{"experts_per_token": 1, "lr_mult_up": 0.975, "steps": 3889}
Below are experts of layer 3 (counted from 0) of a mixture-of-experts language model. Rows are named router (the router's row for the expert), down (a neuron's output weights, with its number) and show model dimensions 256-319. Each number is 128 + 24 x the weight over its row's rms, rounded and kept within 0 to 255. Numbers have three digits each.
After each expert's rows: a language model's description of what the expert responds to. This comes from a sample of Wikipedia text that the model never trained on.

# expert 7
router:101148154114149150103114139153135100154156110185122108151114139088111163124113149097155115139123146126162097131070148161147146116106107158134149116161128117146123110123138144135151135142119117
down0:105164152122087127125109125139178139157173147118133115113122105133121096123152146134100082117144125155125099192101134098120161115150149121186132113168117145134171121059153123117151129127119100
down1:098123151142086166118140175137126126146111143108090136126134130120121138100136175132108118154142131151124113138121115119113160122157160095155089178122108147153153157099148097103168142084120124
What it handles: Table cells, name pieces. Table separators and rank digits in lists of people or places, mid-word pieces of foreign names and taxa such as M-aps, Xur-ig-uera.

# expert 5
router:143163135161110153108144134138107106159123133124156166167069124116135177129137115078156132150127109128081139100137145115163087152113133130109132150140112169148139154096120148131117122085109096
down11:143167167120116124115101094113166157112140124116114149137161096098132130137124122089100159151078126146116132098100126129129100116114114174107139150110106112151147147098146124144119136164138147
down12:095136112121087101115112130155175126099158128121157143129175115111075124096149123134101150136102145110164100131179082136158082089140119101140129120110135124146163167107103142138126140112110148
What it handles: Infobox field names. Field labels after list dashes or table headers in sports infoboxes, such as Matches, Youth, Pts, plus the prepositions to and of.

# expert 12
router:104147138153139160163133114122127089122128116145134106134074159166104156141134108098182160155107094138156134125103142107152126142118104114152173184146091127147114101126144130110089150126123121
down0:137119128150124090147160122151083126132123123155146166104121115154145182157104138135112125127090131134141101129123123119124109097141179125170131120124152147107078153132118123114142088180152139
down1:082138156127109153113155147110171099103129084160122159119108170099082147121110129111171154114103171168164117150143096156170112127102175125116121109118099151115090117126154105111136104118163175
What it handles: IPA stress, function words. IPA stress marks in pronunciations like /ˈlædbr/, prepositions and auxiliaries such as in, by, be, and words like New, World.

# expert 10
router:142151152141097162101148178113094109141141138133076169154104153133135142144132101135132119130113125124136109113101125109157158156109117172136120132118068098160137136106136134138111101138100119
down0:138153138125108113137148173104109185139110107156167129065119113099102161122140109129113136153139101140148087137120108118127134128158194124085144137120118122133146145127155109109128120090102132
down1:143117112075132112126139115132126103145164145145096106157162159154132184097153116172101123106101094145145139134146160100130147101103137133139114138110166140150172101099137137113140103172138120
What it handles: Thai script, table tokens. Thai script bytes in province tables, abbreviation pieces like TC in ATC or NCTC, and capitalized The or A openings.

# expert 11
router:119120155133096104128133144135139126158124108133085142119074133138151153128139174158143154108118107141138120126151129132140080095120119145133117128136149157125120172111117132079120177126112130
down0:121123166169129128122112108148106131111136157139100065139121127145168163106152111100153081100079118133126094113128139111144110166134139153134147093102136137122087136136133137096138125146149161
down1:093114134085121132143127096139160165136129084089145156116103147084088092108111116132123100171119132145119198129147169130113142150145108156113121121120110105155092120173122117155146134124113136
What it handles: Capitalized name openings. First pieces of names and terms after verbs or conjunctions, such as Ot-ia, Ot-ter, P^{1}, Actin-opter-ygii, plus prepositions in and of.

# expert 2
router:113152152127113140128182147199125099107189131133161166125116107136120151122143108125168109154119087132078098151150135106135088186158109141134128117099124101164102140131123140137175113155169117
down11:135167134126165177138120116101168119140114112099139124118111130147123146094128124157160113094129171144126156152147132113177110134109207139132153128128144176115097129128154136097124138099103087
down12:098168136126117120146129159127132129138117123129104109144125121137094151119150128160104155137104149119125151127157138094111123126075116080130164088134126090159162077142126119127076144117115103
What it handles: Table digits, verb endings. Digits inside numbers in tables and coordinates, such as 3,733, and past-participle endings like debated, accepted, plus words such as High, Union.

# expert 4
router:115191114130103103086150102133093129175120132131131176085052108122109141107133109167136102114096133089146101132095180125114120127092112137108157138115085075108084113099091111139106167150141107
down0:057129158116135148118101150131126117144123124144137107121131085126165161116147131113129126126120106106102104082120168071161141171110078128148109155096137132142155100150115129156140120112136154
down1:112110101134126101093099102128096102111138165109139106125169137164107154089167127117137146113162112073100138173128113156131115124111125084138102131133124139135104130140122114145133113171139127
What it handles: Possessives and determiners. Possessive pronouns and determiners such as its, their, his, 's, and the, plus word pieces inside names like Airster and Saturn.

# expert 6
router:169112129121100128110143133138119146177118117138133128157138094127101130134110148101139117130108135117110141100102150121155080099146134125134123112108114101119179147110116115144140085141144145
down0:120068142113141135142107141134148145136131102123148126147138104133100072135130099117108138107132140134134157165176126064169146129115088105167085147120157133179140116146154118137137131140105107
down1:123061183107152112105147152116117141134078132091146120133130111103130136087125122109150126124103120110133142118119147112142115133094139080115136112084134146104135150142176110131104140107099135
What it handles: Name endings, table digits. Final pieces of surnames and names like Moulder, Nabil, Rico, single digits in sports tables, and words like also, York.

# expert 1
router:089107137134137185123146129106101099138121159105120112118105098125130117125141114145177123108111100121148143121086115144187122149149154062120125113155147114096136123121152136124151174140124131
down0:141162119098122129137123129158149148153114125072104130157139133122173119177143143107126130141119132129114099102097139095128079160113121141138105099119151132102155108122137118145127152152161117
down1:094164106109131127088109160127092112134128122106109138089139115093128149151131117093089102110122132132157122167153157112138153120117150115165136124128109094161135144181145102076100114127114124
What it handles: Table pipes, mid-word pieces. Table cell separators in Wikipedia tables, plus word-internal pieces after verbs or commas, such as step-ping, gl-ad, Zagre-b, Poly-gon.

# expert 0
router:104111149151119150152130093146137125117081061153123126110051148151130137128173113147157160121154135150117116139100128119080136105135120138122130174154142153108142134106136117138160174134116103
down0:104113100155080116087096080150094174131112154138125151115070104105097108141111094111128128132115153088091127105117089120133150109130122133108121129136076121116102148104070125116135118131099129
down1:156143179117156131123177101127122118158123116127149127076098151092155141169166141114179093096124162128111105115107109152141165133128101129152122121162142161129126149155088142126107106120162134
What it handles: Mixed tokens, misc words. Assorted word pieces, digits and commas, such as the t in pretends, place names like Angeles, Taiwan, Paris, and nouns like population.

# expert 8
router:101083134133112146113145082133119121145128136140106120139163131121137159130125164127138135137129122109073083150154114118142154152110118130126132126140077091130119162125144130159149102140117111
down0:140088094138130152159165157091129132125098141104108115123120117111137147114150155090107131126140087115147141160115134130089079143162086072122108098080125101091133095151129144112126125129115146
down1:151124101074128144113111155115132177107092135077164144147103103151183146122119140115111146164159163137146106155121100097100157111115086101174118113102148142127087151127138134151119132161163163
What it handles: Sentence and row ends. Periods, line breaks and row-ending | in tables, closing sentences and list entries, plus words like which, general, $.

# expert 15
router:137158094143122110122162125141153138158129106128142149143125141129177136115106111158150132085104118120122184128120148154127073151120130140120116048142120104165112104128114113101111132098130104
down0:145126134094120116110118158127150078137157129143110140102105118103119169171154140124132153111142097122157119124133164131110137144146125111145104085167092109114148144166152148112110150133160100
down1:130120091097159146121102128132142116145124166179127154111128108123161174136154137093090119125156135181119152142105097118124093169164136105144133140132101151119093142170124120083132108146103133
What it handles: Heading word endings. Word endings after a heading's first letter, as in S-eries or Qual-ifiers, and digits and pipes in tables and lists.

# expert 3
router:137117174109085103085151098145114115129117161154129112152115133149143133096150104113154081111110103137134107134103122132174090135115093140134135140129136111116176152114129154141155145159184124
down0:134119141117135100115149152073157082141120165158146147158166120114136149134107132138159157106132138101113157149145113112109135117137167109134119130132159099102126130152125098166172091151146126
down1:127064146127129146098127115152162143120122129110112096098119143112113127117150159138143147115145136088127146149127124118128141092121083115139122133154120127103074106133102089102154093095119088
What it handles: Punctuation, list starters. Commas, semicolons, list dashes and spaces before table years, plus name and word fragments such as Mc-Be-ath, Grig-or, gen-erator.